Experts of a small language model: 64 experts in each of 14 layers, a sigmoid router.
Below are experts of layer 7 (counted from 0) of a mixture-of-experts language model. Rows are named router (the router's row for the expert), down (a neuron's output weights, with its number) and show model dimensions 0-47. Each number is 128 + 24 x the weight over its row's rms, rounded and kept within 0 to 255. Numbers have three digits each.
Before each expert's rows: a language model's description of what the expert responds to. This comes from a sample of Wikipedia text that the model never trained on.

# expert 30
What it handles: Foreign name middles. Middle and ending pieces of foreign proper names and taxon names, such as -kov, Pal(erm)o, Sacr(ament)o, Shah(b)azov.
router:133141130147098129118125166176144135114135074121111083136114153155121131138051161120098152156116112111151134103119115131091112073110134149147071
down0:138118101136122108121127144149135109117128123138155169084113103138164131123170078140103117104171119090116120139080146124123145121111163122136136
down1:127092144128146104110142141168158100151129150135143125103102149159135110135156145171153142145099108096098097149099145165133131074071103127118130
down2:140120133094101146158118124109136142150151120098100085123156178120139103109117115115116153114124119135113170145152095091148169098164147076158129
down3:135069111119118130103098126085102136152098141136156116146098131109101107143146152141098123119101154166116160090119102136146114153165106125152107
down4:153120120139211182097135172104173040137119126130150127151103150115136146154138117120162132149125080120099090135129135134152119120127139115133136
down5:140137120084127150135124128162111125147147130143120121125061147128132148085106133097108164169120169140129108103177141111139122140127115135150112
down6:120140099110108116145129113148139137147138130114102111163168158124144154168127088121103187108145087178069119109167126125141130129069130116115166
down7:161103127112136130133128120070158146135097120147129163103141116106152121141130145177113126087119128143130125122162154134096142114143172175135160
down8:126115116155158122104108104110138142116132122157121152110102119102091139120137145125090114134180117124082100103103112149104151102091130108126150
down9:112122135125146116117141120132120145148147088140124115157097137121103100134179193098156161173140157126150134142104139126139132101132141084132132
down10:089140138131137150135113122118130160113093168135126138150118153092119117130127111131149079117127157119116122113126080134100111099124135131134075
down11:110136129122100164153146118147123091165136144135175135127093125075127084138157081127187149151137112126148139119127152119141106104161141114100133
down12:132119157125137112136125129115102142178108059129164166166093115091150114146132144135146106119132168102100118134148119078151162149155103148131094
down13:137145123134125153168140140121115113137084089080133119151125146163105160093138149126122111117131189169122121117156108158141110144139150126131102
down14:134122103114122115101128109111128120106146119132136142134145115133130134116166163122146172137108142130091140134099132119131139149123104124097100
down15:142127162141157116112138114121153115096151107088138168099112133106135115112116146145158149105129117132091125103086079078152115116182111122097124
down16:127103146140160134105112105116123136133174127109118138135165156158136124130138137146135197112128140119145104158097127148154137123199108059116132
down17:126113119116131120148135099123127138130156146073134119156137111124132120127141177138108072145125096128149123085063066152086155126127160143138146
down18:165106159126124110121154109098120158122115128113109119122100140133140134119137071141136147140125234109101145141097102126145129161112169137133142
down19:088154144147159143107124126178166130121088107118091140117106106150154124171123114102136112155102142123152078130124129167163116126096093154090153
down20:110137103153136130106112112136132108115107069102121136105104140108115126134131113121145157152111087123141160155100096135163127118118075154123154
down21:132124135140102125140099153132137102146114144133132151158118149117115156123172092111146135149146125133100165171137117180110120107135103146077137
down22:108128120125134125120118124136117139118128118164119110162164132163129131143164169120097116088118107113134131123133096110136128101077156128089134
down23:127114118154146128125126152148148095127166090121120110153105104164167114139143085092180117129134145123123139165096142140112143062122143127133127
down24:107099112110110139139111121108075124126125150170108106146142176109117149132150140116136142117116129102139110120131126097104090174138171103133147
down25:111146117148106140127132143132128137144150139161156120094066151138106078095172136114146139141122120101135129126113101146191128136076140177102118
down26:134179151152155114122141124154150118155139108110121152115110126103107175090110126107121103129137101158129112147131144107106131138136098093125098
down27:121119131157164119143117114140130123108095112108131126122108164164141144100159100133195086144167134139098079105180118160168111083142125127139117
down28:151133136117122126124134096165119105114128133126134154127150167133121112109144120111146158147148144177141138152152136144136115130083110160094191
down29:105148120148127133131144120129124154155138159129132139134101135115117147138114106115118125134126153150139110121144142095123131112120119137138120
down30:154094112110134125090148084123150150120172122119107184072090075152142124117131133113138089160167142151152123095130147101149155180128141125154151

# expert 9
What it handles: Institution and place names. Final head nouns of proper names for institutions and places, such as University, Cup, County, School, London, often after National or State.
router:081145183197131117117111140172162100090148157136111108145121159150142126112132139093131058108118114116162100155141171121164122123125111134145082
down0:144146120117127117127129162128135108145120092140122144091126122150183097102093125160160104105134105132173167090148105144089120153158147083132159
down1:133155137126148171082124092123133153147093124134115151112098122102160167128141168148084118121167099049148139139115150075145134146101133130081123
down2:128129073171116191150155100136118151144120123093131132092154105124104158129141121082139164123125165090136150125150116090139101104117123143117097
down3:139144134127131156148148133137105153141138141107151106156139163142141108142129125119102174161133139127132120122108156105158140085131105126122112
down4:112118135118112144131108102121131161158143173118117105114169126134148138154157103162144124175120137151121112106129122117184144141130121101143089
down5:101130173137130156174137147149150113101156117110115121089114188146081170150139143120190125140136143144108152147115146133124136057135075147122134
down6:145140161122109113126109113142141130142146119161137131135141129125158159101122110140126144083135088193093165112116101099124146112104150135136132
down7:177096153143145106117112092126131128122130130151134160104129143103068189105154181160142121129118163111110112154104117153102152093143108143115125
down8:145083074149136141149127127118141138118142117128134155114115112147111139143175112117157124153122134100125140154098074136129094180120118136136096
down9:161094101115138148116151116117130094142098129119131120134145170129143122136090106145104120137110126125163155138146090114133106108100123113091093
down10:134125119141160109085160159116140125133109113170167132184144142127128153138107170157148137090170119114115126147127103136141105129123149136118148
down11:117154132147139146112129124138149162128104089110097161117142133144136107122137104105144106096122118151136149102110138128161161138169084137118170
down12:101113115118104095137161146108126150129139102111133161099149141118157124080171070113080122090102146182141125167131114115141165134090123106114165
down13:167150124138156150120143130130104100103105143162137120133169143099156176148086149125132144090145180136182090131117111124124134143110136128159100
down14:167137148118113113111145127115138121148136124064151128120100135108112154139190145157129164150105155159129137185166102146138098133131109114173133
down15:133161156126132132130125148129150114093166158167113123120175197116139137142138140134150150144137094174108100111130106153152114122135166142099120
down16:155129123146130112091105121135152167109117129078108157142107096114103162114181122161115107126141145155109109110116113101133112139140101160133075
down17:129167144152114137168129146136109120171146124113126118140123117118133112110119150142171105114154102117156125173103164152137115199121138121132146
down18:132088108136148118129119139114140122153114088136116149132123070143125147101125093146199116131125126162142149104111132132111114128109124147108125
down19:123138116158171135126126140139147132107108153149128119116150123118128124104107118131155121129162123141125108173125108136128120126142122132124136
down20:113124144151143096101121113135132124106102123127065149120147135172104178168153113104172140139134109148149131146118132139104095171140118139110128
down21:166116122175233165088138139136110127129148102128145131135111102099096070113163058119128158106111146127119179131118103126117125127107138109095151
down22:136132088131097138134137135146117131143090162099088125122130147155146118092091124104114127153101163141153124115142129124124117122130159134137079
down23:135145110132118145118148147141162111101121117151101134147141091080102153109114129085081100079125125096164135087130173135142173122117081128105101
down24:120069111093143092116146095111121132130143120170128178160159107126141165143119165118095100136088147150139173111110131084143144154144163133168130
down25:108150093105157145097120128117134145146099125127138100159118116135139121153121143137156160113126094140153093142133134127094116122147127128112081
down26:116105088135110116100058137119150126156103137146169093141169162128122093098098125116148127090150105135161157119123141110115129107137159164131120
down27:077135094121127108174136120144146175132104144120147100131139156103076151147089114113160111179119129119096084086131114131144145130126151163181155
down28:109173158121113131166127147156130148123135118155163148120131141136174157122106117159096111115138137173150082157123159113162156105139116150102150
down29:104180141145196117117136133169155147142128140130168096129142111125137094075157127118132113107088143143107117137126136121131151101080114093099104
down30:094149131138130114110125158169138089120146178143147161094094113120135156172144163144151099144158103099135104132117125126124134113129106132120173

# expert 45
What it handles: Copulas and predicates. Linking and auxiliary verbs such as is, are, were, can be, have been, and descriptive nouns in explanatory sentences.
router:113180145188120110147121125152162135136100121180067068102111115147122137119112141125104121150151119133088155134123153097139132144101141136149128
down0:112139146131151193137107107160132135116114138090131120114102133122124091104164143128141094114103157133142156082113116197119132129125121147128165
down1:131153101115097101097132111153117150102086088130086115104137169160154125096151112096140113155146083169129112113186168158141106151113107144123141
down2:113120111114149163106103117132122117120164104126140179151140141142148113153121143097113113143171128085135147130134086139125158105129110138111120
down3:131126168118173151179163155146179103110128116125149120113118133141118076120134083140112121136137148138112099142124158137110138109138115146104099
down4:130117113097109124112131104117124117163161191080144179070119093098178108139102104121145148150123133131131106125136107121127166114143099135141179
down5:125144155131142132144128106130104120143132168163157137147190129131164089103101153100172080123150129099112110090119168139097167126155119121164107
down6:116165107151092110147152170137151156111145130099121109162139129139113121111140143149120113097109140163177114104107102133141150154111168136103098
down7:108142151136136156139118154149119128118159134193150122112131118141150125111109134109122129147117080128120132206075108096147135107129095178117183
down8:131121133125116093134183118135119166116156106138117155149153136153170162147118140125154145147085109140122105109097109132146116169152140104120114
down9:092125156118136146151098095133159159124125159113120147078109157110158091132144126139129114089101118118109125141110105131142116112128144102113144
down10:126112123118134123152134126109107087114167106124165130103146153157077121096152104130113129087156133118132107159178139125154154118079135143107160
down11:123133130105147149115114111129110126134141090144138115116121197131100125136121120123109137128104149170094125156143135095099133098112132137172114
down12:110144143114148118145133100123105144114093146116111124177176136119152140131133124084147123114131165158150072156168153113126136122166187130125101
down13:100166128127091082124157115115130106142104116135143112121146117128114073151136154153127104144076172122105109146109127150192131125136118191082138
down14:130139119097145130138157127140135160149129132064131116129113050151124133151134150138111146103119130097155152107071128138140130162112150142128134
down15:149101127132113131138104129120131137100114126081112138114125141163119118139162140124143127130132092115112117139107147133120151128144140155106140
down16:125129150113096134130143143095080144092100138140141155163135141121138142100161097153097155123142175098086131120183137109139136125114125030140115
down17:102148113142163111108150154146088148147100100126141126153117103122136141133104164149141155086142118095103108126087084088128149136117104178089150
down18:111135107126132131084094102136140154171113166130151131146104140133124162148184127161114107153101161085162133157121125099150148141133073095143124
down19:145094116111114125140180108116119145094102122141130131133168143156120127100128192117158179135138127118141103155118119098142126091139179113120111
down20:109085074129092149103116130115092114121121081113103096102128094096168115153121139095082084090110120133104138154103095164135136152102129163135123
down21:140123106178147114156161130119107136129157151157172141094107145141157162161114132110130142108134140132142107159133093115138117112094139115155162
down22:143112131152142082155150163116172123128170113115105168112116095099125086112111133075102134130109139142138151093140108085159163095117085072106089
down23:088122136144148124118146119104151108072118116154115150130088149138119083146150141130141121162092146104106150114118164158090118157133101144126109
down24:144106136109135111120133142142145123061133130171149076099079149140147141133141110132121161104160145138095145101125155163169119137132106096123148
down25:114123115149112114110120123142139134122121126121113131082124107148143106145128123102151093127097094143131141128137094109090132159117123145082165
down26:148104137101141131129143145126129135082130122102106126123129141174092116137100123087139094118131117107140179138095159144146099129150158114143146
down27:146140174102158117116133146110122138122134170077094147099132161141155125168153157124118159165167080087123134138165151140142076125125083119117096
down28:150131129148118112125126116106155148149092112132117075148147163099109123171150157117145111160155109160134117122138136155148117128138101155079162
down29:113125124124112144061116150129116100096136130111146152127136091122168132145123138097123128119150153099191126157100127135085138104140116174112066
down30:123126109169107100149140117155136127159139113180154114098131132103137141115129118134145128097116199165096146106089137129154113105157116114115117

# expert 40
What it handles: Mid-word fragments. Word-internal pieces in the middle of rare words and names, such as -per- in imperative, -uber in Coluber, -amin- in contaminated.
router:100150131143108143134142108204137108123110122130145076119103148114141129136088154134122131180125141133139138143094148073154135128174170092157122
down0:116146100150127134110128127138098148171071155125127110129134114119105101111148093120097103103136128111128152162070108142125127096118163165098094
down1:122087130140142133113134145152111125120145125147089123100141122119070140126167143096114165194149147108159155148152132176097113100137134143101080
down2:120141091111122129123123123121119120148145140180103124130097105165133145140121115163086129120108144161139167129149127122144164141113168164129132
down3:124128136093129154107152124142126139134139122130111157101087174117099148101095137074170128161108100122136124134107171098169108154107146107177098
down4:122130118132122110112134133108145086151111136140146148134102100146153130126101108165136124100115143126128112108130118134129100103095128159122104
down5:140129117111108139126147112110121142145142119129161092108153139154097124148116122115153128094127118134114152120122090130135144163140164166179118
down6:111127113152110134138096112136112147156139121112090130106103097119143144143126149153131137129096085107133168099148128155110147141121123129113182
down7:116096121118134139121103139114107118119134163080149158144113120123164175151128128144138165119128157091111180121130128170080144121138158135186129
down8:135141074149137112133122134132134105141120130131113122164148151165110159166081137109097191174128144143118161132104148153089132154128110183076162
down9:143156145140107140122134145128142128135134098094118147154132146140132144085144118128113150123121108141146146102123120109105130136100093110129161
down10:116135107116140144133117120119130161133153133099102155145127153121129147143121112135146114144152116108045165104117118093150119164117134129132118
down11:107130127127147146104144127127129132134122103087096131147140108139122139125144133130149079165129139132095147126151120124115108151123123077128125
down12:150111122118146117113124130133170133105129120144089144130113121140086090139135121172120131156159128104134094172134114105140106139127110104112125
down13:123120130134143111125136146113109124141152122148220136153146147110137162098119149143097117096144115108157129148118129152111169117153117117134108
down14:106158103140128145132107119120133121134111112153129107126095130125079091120096161129092214174127135160092117165072121139099132043160118127141180
down15:119120126165132137119121129137140113096117109139103155143094096159132152130112069125118139103168103133142130143160132131105103121172113127112111
down16:128124121091123132122125105112108118130131129144120156169131150166154138144093156145102162135116135155121108116157164111136130116137096147132160
down17:116132121114139122130128145099129128087144138142117089177107154143111073081179114159139106104118193148104133161115142119098145146163122103118110
down18:101147143146135124170093135130127114137115084179138109104130122142170083125143138107167130158151107149121111143138161093113133146161137101121124
down19:118135099123133144120173144119127133132076102113161098133154124149121129141086161123137143142146135120150161124091113156118135099115139113167078
down20:103172096183151126125137135118160133104123162162114135119153113140127169125144111084105102154128143113125116147131104163145117174107115151084116
down21:139147123129138116128134107163110141115136108150112066081115125110142126116136093141155120123123133140125173134093143149173121106173108116126124
down22:172115135137165117113158128128132133115128100127127106071143129137127084146122107129128128156127115116116134103133161155128078130077139131108118
down23:126115134139120108122147132124119113126131061143136106108176123141125156145120141057138122104113094138127131144151097151126144119111148124154123
down24:133146115143135101097120158150133115099124098117087172125081121137113123110113123112134120096122127144159127157119143189153122120137158157102105
down25:138094128138129098087126123140157129109125089101117120145121106130109144075129147126105101114123098173111136106112136152101177092166153132123081
down26:124148121144147127117138111162148125110148162137080158122143161141099129148130124152096164128166120121166133129170148130117149090123101109135084
down27:115151139128129112115139105109139121114110125144161120108183134141145157123170099112140111107105102111097124146144158134137097152125145155096138
down28:173085134105130121141136133108162134144122126113140122139119125121135092132112117128155124093105147121177104144197116122123146130099119087139101
down29:102148095121097141095101144144131117116099093125111159101124148127149112130152109136116141121133085087125124088140114145130152168089096121127151
down30:128109160114111113140145128131121124145144135157141130138134162106126092109095115149115157125111163136125105183136088145117121082132143122112130

# expert 28
What it handles: Table structure. Table header cells, pipes and line breaks in wiki tables and lists, such as "| Party", "| Votes |", separator rows, and fragments inside headings.
router:104141128122105127139125134151119128071058082141124106162106135092111127122152131126089086158097100105152106146108137133157154134142124155141112
down0:097111109111142161119148131150103183144136146139100094102124110108104122092116100146119107109111107147110119151159117135151153136168129086130145
down1:129144134133149157127129143158157139129164164129128137157108140138144084089123147080103148141142094162148126173148197149178150169102116136122148
down2:100143126175147124094131119110130125146134154075138119154135148089130104162133120127151187152117110152055124141132139130139098123112139151139142
down3:137130148155120120108122166156143112153120162157151108157144100111147147149138135107156090176075098152145118145100118127144131141158152100138156
down4:119099160137123091122123142164140111149166067108118182076143147130138150152126137095136118127128096137083144137117147198092118082140155144170115
down5:131160132118119147131124160151122127129120160126118160110152097127155139154197118144138093122151087106166141106125094128144139120150094174098062
down6:144127140120118073126112164168152118121108174143132127106152087157131139162146110135152111131125103111083174109135107121127161127115131160069102
down7:149115108148128121142156125115146102114103083114122131070136090120154107118143156152113128124124139110125082122141109099103147174150110129107117
down8:140123107159099098120135091182097125173187188153141104152168112133178100107143171124148133148105132142125143184138128128115073145136127162121125
down9:120137147135093130172127138117111140133081097124107065148091163143124162122100101125139105123097117163110163175120079121156113175151113166132078
down10:133125122143116098162121106103105123105094130158149141164120113080103151106083111137145179128102143140126149117124122145156124122116159172124158
down11:124118171135108130155121151155126104119135146187136142174096102126126142129113140110092109145152119132171104141136153091089137165099124103141066
down12:169168156150130135136116127125137134131119126147124110142140166137118131141070129126110151110148135116113091161123134062092127098155078146132118
down13:137135137112142149143131119128149124118122104130151124160125129121172143185128129167107126158119140121148122085124163061113075161132148119138119
down14:150145121112113079113102132110145184117103117132166125148123099163115141148160141155105128129098109079128116138150125158131128160139118078106122
down15:120139140150123147140130138160131119142132150130141130096093146150090095109149064108163147132110173132123108081177140108150122110135157099127147
down16:142118104141123109150138133127136139160145158160149094095117144118093123155109093117150152180164100124105170146091137151168133105143127109117093
down17:066115114128123109132126143124142100130126138109118092108131143136155142142109084124134131110154071152107084121175081131159135125090151100113137
down18:117140135131104110141145112160109135138124139099145098125124124134104120157141177150106103140064143122156099142159118145150143087114099155158159
down19:159141153158132127091138132099143145093115139148120123100125136047114188143126140140161110121149139152134163107093142112181171127127098166150069
down20:147134131108153162135141124125136158121170103100124111075160113169132159120074156105147105118086129131137139105134113134154151135098107112137160
down21:144122124143140160149147139151139146148150112099103144150107174130110128109114089142134111130141128099155130115131128151127150116100137099141127
down22:113124139142130144133097148145153112120116122103099109119130118130129109116167111100096138115140130081137129147113089161123116094134108116142081
down23:134097147113119147155135135088153149118109133141111096124150195129131119178109114120141170154107155140101113123053091143134098128155104157130149
down24:128098111103137114100113121108125131175116137102109097111148159116121169115120135130149131109128107137147148121146155132107150138119155143161164
down25:119118101134098141161143130133140120111146120117126135137159137101144113154118157058109181107120149111116133191103178120148122136139116148116139
down26:101158121124104140125085124144138132175137094088100121148152078127095133079110139155157111161170143142112134104103122133114094147074147063136168
down27:143110118122148137139125129143149165133168125140108137156118115099110118163130156136096060102165168091096161136112116096088149140122101108130087
down28:079136108143119124135154089103129150121144122133180130100094145148105181123101104140144115132163120100140124128128140148133167157131142103125135
down29:151078140117171135102126093140119130123134144135138174124111113140171141112140139157128125128132146120118104155112146125122062146127168138148145
down30:116134105135111170143150146140151106094172156166145142124130123116110132184143112112089137097118099119132153131139120117127097148110092152136138

# expert 2
What it handles: Mid-word Latinate fragments. Short word pieces inside rare or technical words, often in species, place or medical names, such as Hort-ic-ulture, Pen-ic-illin, Ph-arm-acy.
router:130143130136065104122144132181141104131129121117133116123116164122143125126104152144168099132107100095072101130116118108077118128135124086139145
down0:127134116145114107126160140146128111145137124167131131111187117144099151109139140109071134163146129159095165134128138109117154158095158143138129
down1:130071137124139120128121120165097108100150151149093101109147101118122128135138135109065134099129112120132147087150122154107108144101137172120069
down2:146113142149121134109134136131133138125119103112188124161142135094096124131143102111086136132177121127147140123139098116135141123090154106091124
down3:134109126131141106117141141141124114124110145138132164147156108138122050097143109135122147150106167168122140117106108092126138123114139120162124
down4:141140113159093108079142127117094134160123116101099142115109128164127108128146135087154114114095108159177112157118121091152132095144110120141101
down5:150110106094108129106111106154092117177144112084117152151170118114165146152101164152157179165136101176138133140171103071122169117150115097126134
down6:174154141116160150119122128140136136116111126137153125161152114164143156103129167160138134072131128127114173093122130130101085125107145128131134
down7:123096128145118146123118159134108083125135153146105106130064094144126106120139104153119144138114099067139170105091122121157133099141126131157122
down8:108129107139168149119109142122110137154156152129104140129155091129134145139162123106171109175125082099123131161126115141171124138078143084084087
down9:119129140121086149124107147132108131136160120136149115083100092151126117117130121105176118149132133113147153132123153125125120145087103094127098
down10:129148145156124121120153138118109101096133140132115139104098164113115111112142150097131093147128173164101141101149130128143136154108119130133129
down11:115129103081134191154095129104126127153114175097123113190126130119160116094142158130130127165146097146114140106110128102119149128103104116165099
down12:130147123133146158149111104119127120112165091125131137095137144108155168135107064125106130118186153086143131144115127108132135180156135111131147
down13:134126136134123151127118134129145155123164149117114081191112157117123102167129130089148107139153177116111109088132150121105141128076153109142126
down14:078131100121124125149115129173147131120106125131133100157100136115117137100109090122143141121149117128114141112117132114095146124121128167163152
down15:152143130138127113107125133089156140109121134144099160159130145071159135146173126140110146119130144130079093148135120098167147158111138129127157
down16:128144116138091130133119150142117134105143149091141110086119129111120122102126139157131104138108156103131172097125152165132118168110135111114146
down17:119118134115108102123143095128148131153155104132120127124112097114097120118100139153132121129152104131190131148175102135127095146119130162119112
down18:137132162139129089151137129142124153103134102133116117153142120115115126086122116115139153118139164149153144103095152149110143122125160139157104
down19:130115150133116121120101130111148141146140100095086113102119135095147151102067121154085102095118124113134136121121104086099136165138115111123144
down20:158159152129122105162139109138129147128108102132161123166111115133174135085106103128126127101139096094150137140077093087125117140163140111154157
down21:104099144132120129129139134126145120136147085099117114129143124121144128104141123141133145188163097109130140141177107143126121141135146125120157
down22:119095129152129131134145136111113128118103147132170105118091120175111155097159148137092117130132128116079158105110100116095100149113144116120117
down23:103108109100119149138139152108107105091135128147144114131127134093141162140145134139140131152169129110166107126129122154126146107122107174107122
down24:151131116118136132134126152128144075117112163124136131131114155114114136172173146093123150131112126109133127141105155142065130156113069156111115
down25:112156111144115134164122143130125116118106101138117130091153122151122159097139067133151179099103116115086158125132153129127149114114088130141107
down26:121137103131136117138165108142161143154107115149133100126185090108107123141127138137143112100170170155150145083139131122150142097129131147130129
down27:120105125095134153149107141084124129087131155083121139125137127125101109152151135117110094118114173163112137097112145161119094112120112130125106
down28:124114104135146122129095138096123108112152124094153090142132141126144183105132130095099123102130134099131137122156167122145138082148136149147143
down29:135143110157088114140100135126150123124122149104104127153122106104129112109119137150119116106125133111128128159118145080127102137125134112135136
down30:132147133159131139148145093104128162126097134095154078144121124121144114132118127119088115143103156121090138147116112132147108128154119144150131

# expert 23
What it handles: Place and institution names. Endings of place names and institutions after in, of or at, such as -ford, -ville, -shire, University, New York.
router:144143169182116126104142113177174095088146116115098130124087148122113126106169122114137115154116118130135130168126171115133129118123080133119087
down0:125160125143095132080152151170121109189142162126131157174158190141161114137109136116100095108107126141152114143145148105121154137124156100164126
down1:126113102126144128134150160102121106091141137095119078144140084124116112119093145177136132118128133130125142128106128092129106128146145143130151
down2:110103115115096174133118129105132124127080131137081146165117124149154172176094147132125092139167137151135141130100150108124122131138112188103123
down3:126103105135144132136130105131120138099172101100099156130110111165172174103116154154181126153140135100130132119074084148106115156151123126123114
down4:150097177105127110116111113099150137126172098115107125133108138157143118133130135105134112120154119135135113121114146167117181142124157134087101
down5:134112146098145098094067149130139115100121077152142128104123099142081126120158148139140167095141118132102110159089107123114102076166137114108110
down6:136169125120161136087141124144135115120146139104085117116116121143201159136098140105094136145140138166126113153141163126104119161186087132105100
down7:152147121125120127105106152108120142118160152106102100148106117112141122122153130103127108115131118112153097170117154152124145123113121132115116
down8:115126120107130132122104127121103143140136146092122141135141127142140158088144117095137102165105147078101200154153105153147105147126106110145114
down9:128130139112158120146132132111105157170108136127114096121132129099128154122140127171129087179135132097146127128127070120110138180139150148160113
down10:106155166159138131135100144124166100148125172128154137129127148169145141106078140115134125096153106114161086139128118124111127120134123089149113
down11:087149128099117140103151149127093135153141114084093152109153145135140098154138163153147130150089148116156146101140166090172108125150145149130176
down12:105159128155122134096081137157136148118125126140096176133062145139112123134137094129127096157070083110178161150111118116117147130156110142116141
down13:081190102125140128101135160126149125129125140140159147148128155109110121136104132141145120134185131110120150140121105105148136100125142165112140
down14:124085113122113112148107110075102176151160122083155125149101162083137126163118132163153166113125080114130148106136160158096134143137155085144124
down15:152199218124139111114113139105142138134119123138131110144135073102188126117103083133135139111118104115114147176115154119137146117104117177105118
down16:133126119141144131119128121140088109146099136144120080189135120142101131143130162120140128151139143155181131150118164129105097131177128128142173
down17:127132120126148119125141126137148127088143102120128147110095125137105125117109178143067135094167116105168139119110081152149162134092120142140128
down18:125169121162142150172144139142110128100095147130087135152162162092119131121142151112146155113122105125089083125112149148150152122132139103138120
down19:156151127122127124100158139129130144148129134114136112147158119213085148136136142086106095093107114178106094125160089125175085101123132127124129
down20:118118127155101107155135116129126110112130125122134095095126128115138175169145144138145133185137107162162155136124142170137125149156142131118088
down21:118147125144161179132131153129145124175144096151103111108141128126170089133131155128146111154151139145149172143084159121115150107172121114151138
down22:167096146128137100106098138132141116137125129120112169113112102121089134124137125136089099139119106167144120118116128127140114092143097122159107
down23:112139134128150165134126156149111166126144157152138175129109178143147105105091110151147161148110101128105115134100096110123134105125125141103139
down24:143149181159148109073137140122118092112123123152063130116100111118105118112138126145100125148067153099129084143129142117106120089138118120125114
down25:106136132130124117133097160142105175146132133128134122130134132154138135152125179069146108133154095162105096123168120199130139115096114151140089
down26:115193160117147127101133141144120093125098113119126164138109159156122129125147134164144093137111093109106116124146145155146116144144103140115136
down27:137143092131141100075127124114130153096096138121162114168162180178137104125139153127175154185083116150134130088099083154173148130132102133133081
down28:103105115105136148118156116075132100155125121169157147111126143125124135111108118146129089207118131155058141146163090094132113158139147144100157
down29:164133136102147127141117130126130122117144115102087119124140071125120133101101152098155136114114159136174140141129136110142109118144131152133157
down30:109149120132116138114111151144158152142160126095127168134169087159140154110158111146184143121089156120181104116116151098161077153127140137126112

# expert 49
What it handles: Acronym letters and country names. Capital letters inside acronyms and chemical formulas (FASTQ, UHF, C12H20), and country names in table cells like United States, Ukraine.
router:145137143181109130106150161195159109135080122145091129136144144103146169069126134073137106140090140131107097131145168114172123144149108159145152
down0:146143109135142119144099119113111155080147134144135143104112139108135111117096153128147153149087144072150132106148124137109135111110154121118158
down1:144126102134117110160136144119119133146128187155098120155170145134091174114103153147150134139195148139143109151129109133144122111105120122146121
down2:103160137137145148129116191159135102136143142135106113145145117135142090145116121123115125144115088141131113112134148082123160165141182109155134
down3:133144127137116139128110148126113122154129068138116133134139149106112156122158129125118148126163144168139146101144113143114097138112161129106157
down4:168111101120106093125146132109111111116110126100142094154151100129101147132142131156115124114126127140103130109100141089091083117162150127145120
down5:129133129126146125104131144153151181123143100080134129162122126136149158116158135106093116152116174126086148116125146140144063133170095126093164
down6:086141124105158164125080120110147122122086080119145147147135104129106092094162128114157162096131131120166167130101133143132094069151102161106116
down7:121163115099139162136109143153114103078125118128099145140103108129101110134137106159114131139160127143113131142085133103108127093161104151151148
down8:148104139127153113094160131105121131092195119138140111097201104095129126137115106197119141093137132126129115144134101096105136118118105128155098
down9:123112175165136120131140155132077098092121112137111104131094163102144110143156143113187143127101145146147169137146128149144151135114144127128085
down10:115146109137085131126148133133173150169147158119151115155139116130119094124098123101094126104065148100136137135121159148098139117134148127103140
down11:140122141111113130126095143142137099082141104137145116127157150126124096067122122178087110107074128133090167139143146166089097093152135113162119
down12:162124159142130139114149155148117096110154122191144136119070130166084113136087135158118110089131153107141127118139121147139076145137099145125119
down13:118116104131106125165151156120084094121146134076105191118141151169086122135125109137126122118117142116115089125105139141113117119163145146139176
down14:139116127123139124153155115107127116131127142131126132143157135100131166162162132114123089141133117143112117150110086127141133095143134152143176
down15:154129123125119123128106155135122137190112154126131109105146132076082148095168095120130118126130146139128141095119094150126141132163177135137100
down16:152110112107113158157119121147116098151086138119159121168142114157151124120104134117163069153153172147139146133106136113135072143130135094141083
down17:082177130145134120113160170149133119163121099143101160106111147122123114116129096193140145102150115153124070131103150115160089154102122126115160
down18:121144126166138111104142133117163122111161115142115167133104057133123190159121163118184111077104103105132108084141091164118135128122146138098166
down19:118145143134152147150113135159128135077120105122149150128102109117122125175153104126178121133168088148141095099110151133159132109105121136130124
down20:158172168123127130178143135143104107202153127142107129080108101196132193135139144123114114135123147104144103187090139177134155103146127110096087
down21:143087139096152112131145131082113155159087121161138128120145151124128137103126139144149150142104155144152146171140137106123127145097160123127133
down22:116129167124157097071128144147108153155097123123107137120140148122090133146114136125120103120117124153128120104143104088100160078107089118115165
down23:138177105116128133126110150140098149151127110123117118104115176082082143126115162087083078080153115093115113144144103116136104129143138144103081
down24:126124124119143137126123118134088106125115154152147144119130146077106144175143155089098146117131157107147150148202076143137111147137126141095164
down25:074122118150130128130126143148166131116173087139102145106117167148128129101125118098149133148134151096083150114121129135148143134139101100085131
down26:122082095119148182185169129130130144170103104091146118127165174163122124109156134093124122166144107128133131156142119129152077149126090073132128
down27:131113145116164135113136159141148129165086160127127120112115118111103112176089178164134127195162156087130113113086108113115103159099142110084104
down28:158084148101138123144139129111128114131120145103103086131114149151126136167143111134109205122127138116145076169132155127098091098152103155116120
down29:147129124143149134105135151089130134142100127124133123140126141130160155090122131157109143109076098109150126120078130152139126130149129151154109
down30:141116092123125097113146140155143161113094134130156106148146126104149132117101105157147141153146109148144144125139122127136151105102142149158084